config = dict(
    n_layer=12,
    d_model=256,
    n_experts=128,
    experts_per_token=6,
    activation='swiglu',
    moe_layers=[1, 3, 5, 7, 9, 11],
    balance_bias=False,
    router_bias=True,
    init_std_router=0.0188,
    lr_router=0.000966,
    vocab_size=16256,
    optimizer='soap_variant',
    lr=0.0025,
    beta1=0.95,
    train_tokens=289800000,
)
Below are experts of layer 7 (counted from 0) of a mixture-of-experts language model. Rows are named router (the router's row for the expert), gate (a neuron's input weights, with its number), up (a neuron's input weights, with its number), down (a neuron's output weights, with its number) and show model dimensions 0-255. Each number is 200 + 40 x the weight over its row's rms, rounded and kept within 0 to 999.
After each expert's rows: a language model's description of what the expert responds to. This comes from a sample of Wikipedia text that the model never trained on.

# expert 20
router,141,180,189,241,182,172,203,177,222,147,113,131,186,209,134,260,261,207,137,175,210,249,212,195,236,122,169,249,239,212,158,237,199,176,210,177,220,226,192,280,189,153,214,249,198,224,181,136,182,243,187,210,274,217,193,156,249,147,191,169,186,168,194,178,167,235,196,175,161,143,169,169,215,176,210,159,246,125,130,182,149,167,259,173,165,127,177,242,178,195,194,167,118,207,161,220,160,133,219,208,181,188,134,287,220,203,175,237,193,161,175,209,148,194,241,134,168,154,191,146,251,220,158,220,159,156,193,209,227,218,163,222,115,211,210,225,233,265,263,203,150,176,260,122,152,244,190,180,196,106,147,194,260,220,202,250,143,199,169,230,109,128,190,164,187,190,256,245,175,192,232,227,179,169,150,152,243,176,201,203,228,176,300,169,246,283,167,203,166,227,215,253,189,190,187,162,242,156,119,144,164,227,214,177,93,164,251,191,231,173,109,221,221,249,233,201,198,200,260,201,138,207,226,234,236,123,233,228,190,200,244,171,157,225,236,196,282,218,165,226,251,181,196,164,174,175,205,234,173,195,159,247,152,218,197,199
gate1,192,226,250,174,257,227,201,247,263,158,216,252,273,201,225,188,253,242,221,223,257,189,240,215,246,180,210,224,249,88,221,176,181,218,163,170,199,199,175,156,251,263,212,163,249,224,194,209,168,178,261,240,173,189,187,127,212,174,211,179,193,280,169,193,185,231,144,200,175,99,264,154,214,262,177,214,198,246,220,265,236,196,284,148,162,144,92,219,194,216,201,243,121,165,223,186,154,158,220,192,215,156,154,205,216,216,264,218,206,226,235,138,179,181,234,171,223,176,234,201,173,158,169,181,223,188,238,233,201,152,212,138,253,90,79,218,223,209,166,151,218,259,245,173,188,187,162,154,189,172,194,187,208,211,207,179,207,194,216,266,179,209,232,114,203,218,203,232,178,229,188,256,237,208,138,196,227,280,201,225,135,264,274,224,245,227,189,132,164,156,218,261,188,178,243,248,176,181,174,143,185,257,264,196,254,252,144,212,328,180,207,164,268,258,182,227,180,194,262,177,146,170,162,195,151,243,192,186,169,183,143,205,222,235,181,252,171,201,202,222,191,245,185,221,212,214,170,226,199,92,153,245,203,210,192,214
up1,198,250,220,206,210,254,215,184,237,209,179,254,185,184,267,164,259,277,184,193,266,147,190,217,202,172,257,167,280,225,190,173,134,211,216,191,229,222,130,164,220,146,179,183,228,178,308,201,232,205,203,271,247,229,184,208,183,198,250,195,212,197,178,216,231,194,163,251,158,259,164,174,216,199,247,190,244,155,185,132,122,213,189,296,286,227,271,287,255,142,184,238,204,270,211,207,179,150,236,238,186,272,186,173,179,266,180,116,189,185,162,171,200,179,231,198,238,157,168,139,235,256,155,286,88,216,193,169,91,172,234,178,173,260,205,176,196,223,238,182,269,226,194,158,182,122,201,217,271,218,247,242,250,150,221,239,202,232,164,165,185,198,260,257,183,171,264,155,179,232,212,230,207,222,173,227,218,202,122,173,163,193,159,172,177,144,227,193,189,252,197,205,231,216,205,297,201,211,120,217,166,190,197,182,196,233,207,122,184,245,171,222,217,209,218,241,197,180,193,164,242,212,152,228,113,177,186,127,210,178,219,140,256,215,215,192,180,217,158,252,170,206,222,139,131,180,260,218,184,242,208,237,204,137,237,172
down1,168,211,221,220,168,224,233,186,163,225,174,145,135,313,200,260,188,141,171,145,176,246,167,235,195,204,207,211,190,278,201,256,200,177,154,185,218,227,176,240,109,156,176,218,260,165,190,200,195,161,233,174,226,161,233,127,189,248,231,187,217,142,253,121,216,213,189,214,206,155,175,199,212,185,236,205,185,207,192,262,161,164,234,226,257,179,183,158,249,157,179,233,222,148,229,193,151,179,219,215,230,220,119,250,182,215,203,128,181,294,169,273,226,242,215,113,210,182,136,206,172,294,176,201,151,220,187,179,205,161,203,178,208,205,237,227,196,253,341,206,228,143,240,261,184,219,245,253,202,263,202,293,245,221,214,241,181,230,193,180,213,159,195,206,207,216,247,201,200,261,310,199,202,258,223,232,94,180,189,169,190,163,195,253,238,234,163,245,179,210,229,202,149,231,133,165,174,213,170,286,187,244,253,205,168,162,203,211,234,202,162,215,182,155,203,185,215,260,203,227,203,208,250,130,284,159,189,184,168,266,250,164,136,278,143,169,225,247,258,206,218,197,163,211,193,125,183,230,205,214,224,205,246,261,133,188
What it handles: Units after quantities

# expert 19
router,120,185,205,130,180,196,202,159,135,123,220,188,168,242,191,219,185,166,159,140,224,124,198,216,204,226,187,236,275,188,137,198,229,193,158,197,225,259,189,172,186,185,254,215,205,233,136,126,212,207,233,242,251,233,228,203,226,183,152,207,220,215,157,206,187,286,143,146,242,135,137,206,208,168,226,233,181,159,189,225,205,229,235,233,132,164,225,131,212,308,177,170,118,177,197,234,199,145,180,289,198,198,223,139,193,130,205,123,189,263,199,210,174,259,159,161,176,210,218,222,255,166,182,218,215,209,183,256,235,225,240,242,220,211,133,260,160,192,178,205,234,225,254,174,153,248,246,217,159,141,139,220,259,175,110,186,180,193,165,176,196,164,198,170,196,204,207,216,211,184,217,211,193,221,210,251,224,206,270,217,237,261,156,254,217,189,280,220,192,211,213,289,229,206,254,220,242,193,225,199,222,144,167,233,180,224,217,250,174,145,132,266,177,240,127,242,236,174,174,190,198,249,164,226,224,139,213,168,235,242,202,162,226,208,275,77,211,149,128,255,104,142,222,211,174,146,181,143,200,171,195,199,169,221,114,192
gate2,200,176,192,186,173,219,138,206,211,221,234,208,178,229,232,217,252,231,111,136,172,191,210,249,145,112,188,158,190,184,178,304,170,189,263,186,186,220,174,218,189,241,206,196,249,240,162,157,145,194,221,170,176,169,255,236,184,210,181,229,184,215,243,206,188,253,176,235,173,224,281,200,211,159,218,189,151,168,237,194,206,184,136,209,169,130,189,302,249,214,180,191,257,219,164,124,234,160,159,298,182,119,191,171,163,143,214,260,242,219,204,170,149,268,210,159,280,225,193,185,181,185,256,229,194,135,171,271,182,142,166,192,197,168,253,195,180,193,213,232,234,234,174,176,220,233,143,113,235,176,210,239,135,189,142,218,196,203,227,174,124,230,234,125,133,228,187,210,254,156,203,175,97,201,259,267,215,168,214,173,216,143,257,177,233,282,271,201,174,201,189,143,200,213,230,191,157,250,153,190,270,277,229,200,106,188,171,247,250,100,157,232,215,215,153,200,216,160,167,162,180,193,193,215,232,260,194,223,170,174,240,234,244,254,186,232,182,160,208,233,127,177,215,185,255,258,177,239,194,269,181,197,152,233,192,243
up2,242,109,242,199,118,175,242,186,306,177,196,225,123,181,206,161,175,215,195,202,250,133,155,226,139,256,201,154,206,203,236,107,223,205,170,268,259,186,209,241,220,213,194,239,204,173,190,179,179,227,234,252,155,174,143,218,209,176,161,179,192,159,126,240,165,178,181,162,232,167,113,199,166,202,224,145,170,217,146,140,172,164,215,236,229,181,235,204,143,203,123,122,198,157,184,262,236,178,167,207,204,197,257,186,186,170,198,199,216,225,170,199,212,139,239,211,160,173,117,224,149,198,190,187,251,254,136,171,115,199,193,76,194,172,236,223,192,270,163,223,182,233,167,169,224,179,116,148,197,161,199,172,227,205,186,239,250,197,242,238,241,253,205,219,210,253,205,156,180,236,155,172,184,266,198,175,214,227,231,177,218,201,149,253,209,245,178,244,192,220,163,239,147,146,268,195,152,148,159,210,148,120,150,257,255,219,168,190,242,268,265,148,231,188,176,216,195,273,144,158,231,211,202,187,169,172,216,249,253,116,219,172,244,180,227,211,196,162,112,167,153,163,281,154,185,232,183,209,231,136,252,248,192,164,173,181
down2,187,165,199,207,206,234,115,210,188,214,134,236,110,146,198,267,191,239,216,229,182,196,224,239,258,210,195,201,295,255,175,148,147,240,193,207,218,215,131,212,163,203,174,169,144,248,153,171,171,159,203,195,210,268,175,182,171,133,196,185,120,255,189,214,106,197,154,222,236,209,162,242,193,135,257,203,172,148,277,253,181,190,213,213,140,154,180,186,155,217,221,154,164,163,205,216,204,112,245,239,187,159,299,304,174,217,171,269,194,265,204,162,218,218,244,213,123,212,171,208,199,194,190,178,188,195,254,205,214,208,179,169,165,208,112,207,271,120,245,250,181,171,203,211,201,207,194,164,203,234,214,217,197,187,183,212,239,220,181,177,210,229,226,146,210,197,204,209,263,223,184,201,289,210,191,201,195,186,185,179,214,229,223,225,182,179,250,257,112,202,260,248,186,217,199,166,276,275,175,259,217,199,198,199,159,157,159,148,133,186,228,269,183,235,266,269,203,192,258,180,172,202,152,247,169,163,259,225,156,211,164,227,229,196,163,177,210,113,177,198,323,217,254,286,131,130,227,213,247,233,151,216,208,184,182,133
What it handles: Common nouns as objects

# expert 12
router,263,184,277,232,198,233,255,187,215,203,207,202,139,171,205,181,191,230,163,244,250,254,159,197,246,207,284,251,214,191,204,212,158,122,225,211,218,210,164,188,222,215,172,235,216,273,211,96,227,209,276,198,154,123,219,179,242,123,142,215,316,264,166,158,185,191,221,211,219,169,158,197,174,203,194,186,177,236,163,157,175,183,177,194,227,216,212,147,225,214,208,171,123,227,120,161,227,239,186,183,244,237,227,186,114,145,210,248,218,207,195,181,184,113,183,161,174,261,204,269,226,168,198,191,215,129,153,243,165,92,195,152,213,166,268,170,185,159,291,215,223,164,234,225,188,267,238,186,157,195,134,177,201,187,140,186,173,121,243,188,203,236,182,224,208,237,138,212,171,201,192,239,159,196,192,124,168,219,172,268,257,193,132,187,208,239,160,264,209,124,209,144,137,272,273,182,181,167,233,200,173,249,161,187,165,230,176,250,201,137,211,198,253,239,219,218,176,207,211,144,137,229,179,219,217,150,149,154,238,295,192,175,235,273,173,161,211,195,228,227,219,191,198,269,200,231,177,199,206,194,206,191,110,268,226,215
gate1,201,146,244,206,260,233,205,126,245,155,192,251,170,213,221,257,201,194,177,206,211,174,167,238,233,245,292,174,156,222,205,195,157,159,215,121,281,144,166,191,189,252,214,242,206,162,197,230,208,169,219,152,220,252,194,116,159,184,88,183,172,232,204,155,205,184,183,147,181,229,274,192,206,202,271,249,211,337,158,168,200,233,211,190,128,156,153,165,180,184,215,242,201,204,186,119,129,206,176,293,284,171,214,241,244,165,231,161,274,207,234,198,224,131,194,145,235,167,224,225,257,232,193,179,238,193,237,114,154,258,170,169,189,129,109,194,198,130,191,232,124,246,241,175,148,206,135,197,244,258,176,179,183,283,210,200,161,175,234,103,242,210,214,185,202,181,201,247,177,145,160,224,232,170,182,151,166,231,231,183,240,235,146,161,205,258,171,196,164,177,243,223,227,189,201,196,181,271,178,220,228,258,169,233,185,242,178,209,187,173,171,245,195,170,206,276,217,203,210,184,204,239,174,187,246,173,240,176,227,135,181,171,263,284,269,191,221,217,205,236,191,193,152,182,207,201,287,188,235,235,195,219,202,250,206,231
up1,215,183,176,232,166,115,149,170,170,209,214,154,126,160,255,184,208,261,219,219,202,254,275,205,218,242,157,206,138,201,197,241,226,221,239,203,178,158,168,238,272,206,191,196,180,188,242,227,136,238,195,180,183,217,180,236,293,251,83,191,213,168,210,189,132,249,190,271,238,184,265,235,173,235,235,175,241,145,165,231,156,203,263,166,257,159,157,200,170,213,191,222,115,221,105,167,236,235,151,262,213,218,202,185,153,117,166,191,170,255,154,226,209,169,225,185,163,207,208,196,171,213,176,290,215,235,181,194,160,191,261,182,289,237,210,200,226,270,197,239,205,174,202,170,60,182,210,252,200,188,220,239,202,229,209,178,259,145,109,158,169,206,261,207,170,233,190,177,249,140,262,231,188,161,136,245,168,164,218,183,244,266,187,186,236,187,228,252,202,177,188,227,162,261,245,229,195,231,176,211,218,151,205,177,249,207,241,215,218,208,198,209,191,197,181,176,201,223,206,241,155,228,168,193,208,193,158,108,257,270,184,211,240,234,226,215,220,148,311,208,221,214,153,248,147,198,141,225,190,247,215,137,232,272,209,289
down1,193,165,229,184,177,187,159,186,218,193,288,161,152,213,229,151,153,136,225,141,219,267,221,187,239,242,206,182,197,241,130,223,109,187,178,176,153,199,209,222,219,151,189,177,162,241,193,163,208,219,198,229,181,185,185,218,145,217,237,183,210,181,247,204,205,201,197,216,154,143,113,191,158,132,216,214,194,154,287,203,197,189,245,203,170,263,135,221,193,207,151,225,171,222,224,195,172,227,153,205,273,184,174,129,259,142,199,233,196,198,161,223,210,209,288,164,247,172,163,177,232,211,286,127,181,187,225,201,193,173,168,196,237,153,161,243,144,197,115,174,262,105,157,226,236,182,200,254,233,282,218,279,156,171,200,242,215,173,169,173,260,229,149,153,247,202,232,205,152,169,202,232,249,195,164,163,91,174,243,223,195,216,135,253,165,249,181,194,125,176,187,179,257,237,171,203,109,209,186,212,264,187,206,215,181,188,154,210,190,244,325,144,217,253,106,146,227,272,191,159,177,219,210,143,157,124,193,217,193,197,225,145,175,215,174,174,227,123,209,190,191,276,234,125,203,156,197,201,257,207,171,166,143,251,212,191
What it handles: Name-internal fragments

# expert 44
router,186,91,215,202,154,136,267,237,249,247,242,166,232,230,196,117,146,136,204,252,203,198,202,203,231,237,177,200,96,178,187,186,264,165,234,227,203,198,210,241,105,106,201,194,181,216,178,167,181,246,210,193,250,150,187,155,172,248,158,207,220,223,165,186,167,275,209,248,185,176,157,174,216,205,261,227,191,150,206,172,238,190,168,228,189,177,183,175,234,201,182,219,147,199,168,177,84,228,191,195,270,200,167,134,226,200,179,225,187,251,201,229,269,270,198,221,185,231,127,174,113,142,186,174,156,204,226,172,249,228,197,255,210,197,169,202,225,206,240,169,235,241,173,214,164,165,196,166,122,229,173,274,267,143,240,133,217,161,176,175,198,249,201,206,153,275,222,139,174,188,262,126,187,231,225,244,256,159,236,202,237,235,224,252,214,162,174,100,173,214,179,168,144,230,131,129,177,174,215,276,208,227,230,205,207,291,174,234,151,211,221,217,228,178,228,184,204,210,218,156,208,149,158,294,211,247,129,159,216,182,121,191,281,191,209,145,215,235,211,175,255,192,211,169,182,222,202,177,241,168,236,236,172,160,144,145
gate2,280,220,241,210,241,183,255,181,244,163,155,183,202,130,205,197,214,186,203,228,179,205,191,147,121,161,256,183,250,212,204,193,184,151,201,160,207,229,167,179,163,176,213,187,120,223,148,202,229,194,244,158,158,160,204,171,116,201,137,296,226,155,237,150,162,202,267,184,177,221,226,179,234,184,201,208,161,107,212,144,184,250,235,200,264,170,210,201,220,214,206,193,240,275,197,117,168,202,191,170,196,182,165,196,220,154,255,198,170,193,159,151,190,227,165,228,188,197,179,201,249,266,184,199,210,136,168,221,253,292,289,188,288,172,189,231,243,168,197,234,175,266,167,164,261,145,103,202,83,139,259,214,238,157,196,175,187,187,160,278,192,226,222,257,197,211,224,122,163,184,222,219,198,180,177,166,278,153,275,200,237,213,160,163,172,183,161,195,245,252,143,256,184,183,251,248,208,171,256,245,196,211,223,163,181,181,137,222,143,182,198,242,114,174,188,242,200,211,227,204,178,259,122,206,225,205,234,242,213,229,217,232,173,256,162,306,201,123,228,210,194,221,186,272,236,239,237,216,178,181,159,205,129,164,132,199
up2,208,217,205,198,165,138,133,260,157,142,183,209,193,189,205,169,173,183,211,276,216,128,155,225,229,182,295,275,152,237,214,199,153,191,176,228,183,103,170,123,144,233,227,250,171,216,177,284,239,143,238,174,216,251,134,139,173,223,195,136,108,162,232,224,201,199,230,183,224,179,238,146,217,199,194,168,179,160,173,158,226,287,203,168,255,159,191,295,155,198,237,214,166,247,209,202,209,180,200,185,205,222,197,199,260,205,156,199,204,212,115,139,241,209,193,200,163,166,224,218,246,139,247,313,149,191,221,156,238,221,212,218,271,240,133,252,191,203,193,289,231,210,211,177,175,238,198,260,232,175,214,131,167,124,191,165,217,145,170,235,248,159,201,138,268,273,199,200,236,195,194,150,207,185,203,190,227,209,212,182,184,176,191,226,212,239,139,176,203,170,207,171,130,207,177,184,236,183,150,199,247,197,190,237,147,205,252,206,162,175,166,225,199,227,237,220,218,207,279,184,232,142,269,198,225,214,257,218,164,223,199,171,218,178,86,205,152,239,162,217,274,219,262,188,250,170,205,269,155,227,154,215,256,178,166,307
down2,183,267,235,230,216,149,154,240,238,194,198,215,156,262,137,202,169,279,208,278,177,235,212,282,221,132,157,169,209,118,236,260,255,216,220,212,250,209,165,242,219,244,230,206,237,198,222,284,241,237,231,245,263,239,179,224,189,207,133,260,233,196,149,233,139,193,231,215,154,222,154,185,232,200,191,211,239,144,229,215,209,201,176,154,187,172,215,193,231,213,250,212,130,188,250,206,248,154,205,94,201,278,190,145,100,191,207,117,230,179,166,208,217,163,251,302,240,237,265,177,221,153,253,233,241,187,166,231,134,160,311,152,133,191,200,257,191,223,220,266,185,120,227,161,217,227,209,186,210,154,264,197,117,212,181,130,241,110,237,182,158,192,228,237,257,194,191,180,218,239,193,199,217,237,185,161,205,219,197,199,166,194,226,169,183,158,218,247,198,216,205,205,209,211,254,205,262,139,249,174,248,170,228,176,146,139,208,190,139,242,159,170,204,184,238,227,212,156,233,121,214,167,198,184,218,220,260,179,203,226,162,168,124,216,143,227,195,243,228,223,177,243,251,195,207,149,114,182,245,178,168,226,192,194,181,265
What it handles: Name-initial fragments

# expert 55
router,223,215,154,256,201,181,171,260,228,231,207,171,122,203,201,216,145,224,204,257,198,216,160,225,158,231,167,218,212,242,268,205,147,211,236,236,230,260,203,167,217,139,140,222,230,152,184,163,231,215,245,128,221,242,203,212,281,169,177,234,250,232,218,238,271,179,209,243,168,194,172,128,219,201,257,186,266,221,187,140,139,235,225,158,217,190,196,128,261,196,215,189,156,208,277,163,196,202,209,229,248,229,203,147,218,213,187,230,167,234,267,219,145,119,185,146,245,151,239,226,199,173,204,263,253,227,164,188,157,208,222,203,233,186,217,240,199,176,187,185,234,226,181,142,219,211,158,171,163,126,169,221,164,192,148,256,228,176,203,173,190,282,160,252,223,239,191,191,162,201,160,163,148,287,214,222,229,129,123,222,248,261,152,169,168,200,145,263,182,165,165,117,185,150,204,180,160,178,210,208,230,161,150,226,167,227,107,214,250,152,225,244,248,250,188,198,162,212,156,203,190,263,191,265,161,286,149,312,175,175,146,218,145,265,201,161,244,163,277,259,231,141,233,174,159,243,181,143,216,157,158,182,146,189,161,264
gate2,253,191,206,213,178,156,219,218,216,234,209,103,199,211,173,117,238,227,146,208,216,200,230,167,225,225,228,165,206,198,193,250,230,193,260,129,209,259,176,210,180,196,234,162,175,212,265,233,219,272,259,223,198,199,243,268,254,181,136,165,159,146,278,234,211,217,224,162,149,224,156,180,217,206,208,184,279,128,240,95,181,152,183,185,210,193,199,225,234,196,168,221,202,220,186,192,195,173,164,165,174,225,214,168,153,233,228,197,231,168,261,217,233,219,146,189,168,144,285,204,155,231,188,202,174,212,158,211,220,241,225,150,226,251,193,190,286,269,222,221,229,198,109,214,107,221,244,203,166,196,194,194,136,237,233,213,112,219,186,175,242,197,187,199,167,184,173,222,217,234,179,314,224,139,185,254,197,176,141,177,185,175,153,259,219,196,175,219,236,224,232,208,146,210,255,203,197,170,244,297,145,197,198,249,205,250,180,154,266,112,205,271,208,138,164,191,171,106,172,206,166,138,123,295,193,223,204,218,171,175,234,216,257,184,247,281,168,226,191,210,251,181,208,138,250,207,205,119,284,289,193,220,199,175,212,160
up2,230,187,210,120,244,212,146,195,242,191,187,119,157,194,234,243,219,179,215,156,169,166,180,242,293,240,193,228,254,252,170,176,124,177,169,230,182,229,194,157,266,239,208,191,164,179,225,200,197,189,127,170,206,173,282,181,182,258,160,200,251,220,218,201,171,171,176,211,171,262,141,194,182,201,171,243,227,224,155,178,98,172,203,190,172,147,184,256,207,188,244,309,210,231,163,242,264,192,205,207,269,240,195,257,173,175,188,217,165,266,260,261,264,219,141,215,178,130,203,271,234,164,169,258,173,248,234,153,227,173,241,200,201,202,261,124,196,274,129,211,171,153,158,169,128,123,242,212,187,168,161,123,211,216,207,159,156,197,167,255,256,183,136,191,180,220,207,235,184,239,163,167,161,148,181,192,154,191,132,180,176,221,161,162,201,155,211,278,193,267,194,206,193,149,182,213,207,203,248,181,198,233,204,133,153,222,224,151,170,183,106,190,210,178,140,168,159,205,225,210,228,130,167,173,133,159,103,160,226,262,195,178,191,154,180,153,198,188,197,248,275,217,275,157,153,215,184,181,207,255,249,207,139,233,206,226
down2,201,175,222,160,206,152,113,145,203,239,155,224,166,51,232,242,172,158,190,193,207,229,208,210,227,244,299,194,275,205,219,208,179,227,179,142,197,212,226,201,258,187,125,104,229,200,227,172,190,223,229,178,181,188,236,131,168,271,195,257,197,189,179,270,224,237,193,176,148,195,187,165,204,184,203,110,202,160,182,188,200,247,262,152,237,205,275,205,154,214,229,254,152,246,192,125,253,163,134,202,188,252,248,210,195,192,239,147,183,196,250,180,260,200,179,192,189,143,236,132,227,194,241,214,210,249,224,249,154,236,263,139,272,143,176,256,237,178,252,177,156,131,177,189,219,217,269,182,230,203,209,211,272,198,234,231,199,218,206,230,225,193,272,337,183,189,179,205,244,177,142,155,177,222,203,201,257,239,191,190,186,250,209,268,191,115,245,230,183,169,206,253,193,183,189,198,231,164,202,126,214,251,173,159,146,147,182,185,205,166,244,176,138,257,202,128,198,220,229,208,194,193,200,202,166,167,201,152,287,195,221,248,145,193,119,215,190,199,266,172,208,207,172,239,158,192,191,180,237,281,168,198,150,234,147,179
What it handles: European name fragments

# expert 30
router,231,202,228,206,192,297,191,195,188,210,173,216,136,196,169,251,232,159,154,170,159,246,219,239,182,230,246,204,188,233,242,191,266,118,163,240,201,261,109,221,195,192,153,238,284,260,114,210,227,249,172,138,137,156,245,254,211,237,157,186,163,194,251,234,198,214,162,158,170,143,157,200,226,213,193,193,146,254,202,230,239,170,197,172,163,229,200,223,130,209,199,169,208,213,195,256,220,145,228,171,174,174,126,219,224,194,206,145,166,204,204,200,185,158,102,155,142,220,283,213,216,241,157,257,152,151,217,187,128,176,231,182,182,195,163,196,184,214,219,198,128,159,203,246,161,147,166,288,232,157,197,226,270,272,203,176,140,205,200,169,209,175,237,193,244,122,142,175,207,235,221,256,171,209,185,249,189,182,184,168,237,173,271,189,216,220,215,226,248,226,219,224,197,214,142,221,241,219,114,229,256,179,241,207,184,180,197,199,175,225,155,185,289,206,215,182,229,177,263,277,122,221,247,314,248,153,249,263,191,134,201,207,221,253,277,155,192,285,166,213,250,171,185,191,157,130,188,218,229,166,125,184,174,204,163,220
gate1,218,279,210,272,129,173,228,157,174,142,222,152,189,170,206,210,164,249,243,182,163,228,240,147,256,131,126,251,212,182,303,169,133,257,165,181,197,199,194,220,192,259,186,236,178,227,182,200,279,231,189,158,163,180,203,228,107,221,185,143,180,278,258,219,203,235,203,229,237,184,270,185,204,185,183,136,167,209,210,164,218,152,223,184,200,159,178,282,192,258,241,169,170,162,275,214,176,162,181,215,239,191,170,220,222,185,209,174,219,224,132,288,186,226,158,177,185,213,241,172,208,229,167,275,230,165,158,146,193,199,229,127,237,270,215,184,258,197,65,185,207,147,218,177,149,255,195,232,236,181,153,196,200,194,167,185,147,193,204,235,161,203,236,213,257,221,168,199,226,214,249,288,208,273,233,294,227,203,181,280,174,198,174,271,162,241,228,214,161,240,166,211,166,227,219,176,171,204,153,197,235,169,247,185,141,210,232,198,193,173,165,192,213,187,166,180,205,139,220,217,113,226,274,230,204,200,227,197,225,126,172,202,115,158,210,203,199,176,191,277,281,242,219,229,154,165,178,190,254,132,206,158,142,119,196,152
up1,160,128,219,229,147,202,194,184,190,155,133,255,205,159,231,178,165,197,187,213,230,192,218,175,166,218,215,230,221,175,149,187,269,235,273,204,265,187,163,241,180,188,243,139,218,270,180,216,172,246,232,201,206,181,208,116,179,154,212,177,145,200,170,218,152,205,171,154,219,245,198,217,254,279,266,237,179,200,262,235,347,191,223,121,197,147,220,194,184,244,134,221,329,143,229,173,230,201,197,163,106,239,209,196,112,184,201,179,220,158,280,201,183,201,227,192,147,288,121,242,157,270,209,183,178,244,208,199,200,237,252,173,143,149,222,208,218,268,187,234,204,261,197,205,157,293,219,240,157,248,187,262,207,185,230,232,151,203,167,192,154,207,190,197,271,220,181,225,181,236,254,167,181,232,148,260,167,211,191,227,234,234,156,167,229,219,179,147,163,205,215,209,200,211,154,251,251,117,191,231,226,269,216,193,219,181,229,159,167,251,218,205,164,164,160,206,172,267,196,197,176,216,164,222,172,190,191,276,153,242,170,223,155,131,227,233,165,201,200,256,176,205,201,121,190,199,190,143,226,134,140,142,256,188,149,167
down1,141,293,240,224,197,200,137,201,179,89,174,98,229,250,203,154,178,134,168,137,196,119,172,207,143,264,227,156,201,202,201,182,228,146,157,197,144,224,254,247,90,145,205,227,210,209,148,215,136,192,181,267,172,192,200,254,120,147,189,163,209,241,199,217,245,217,145,182,178,226,173,162,230,121,228,146,219,153,172,180,169,194,235,219,221,129,157,184,244,139,176,174,174,171,236,184,241,180,208,161,207,151,223,230,213,286,193,208,156,213,142,178,263,159,202,213,159,210,146,218,231,237,143,207,165,192,159,178,229,168,189,163,213,246,134,213,189,219,245,204,155,146,172,199,202,200,266,312,235,204,271,250,193,210,215,217,187,229,87,196,138,192,142,291,174,203,211,213,177,229,172,187,250,259,234,181,143,260,207,241,143,183,184,191,204,182,200,99,186,133,218,225,196,232,108,188,223,223,185,238,200,173,236,231,187,235,240,227,152,167,179,236,184,192,182,185,238,223,190,236,140,260,199,282,234,229,242,206,226,170,193,225,225,236,230,170,194,186,171,199,186,230,232,165,122,220,128,144,204,174,178,204,221,169,233,154
What it handles: Sports and census nouns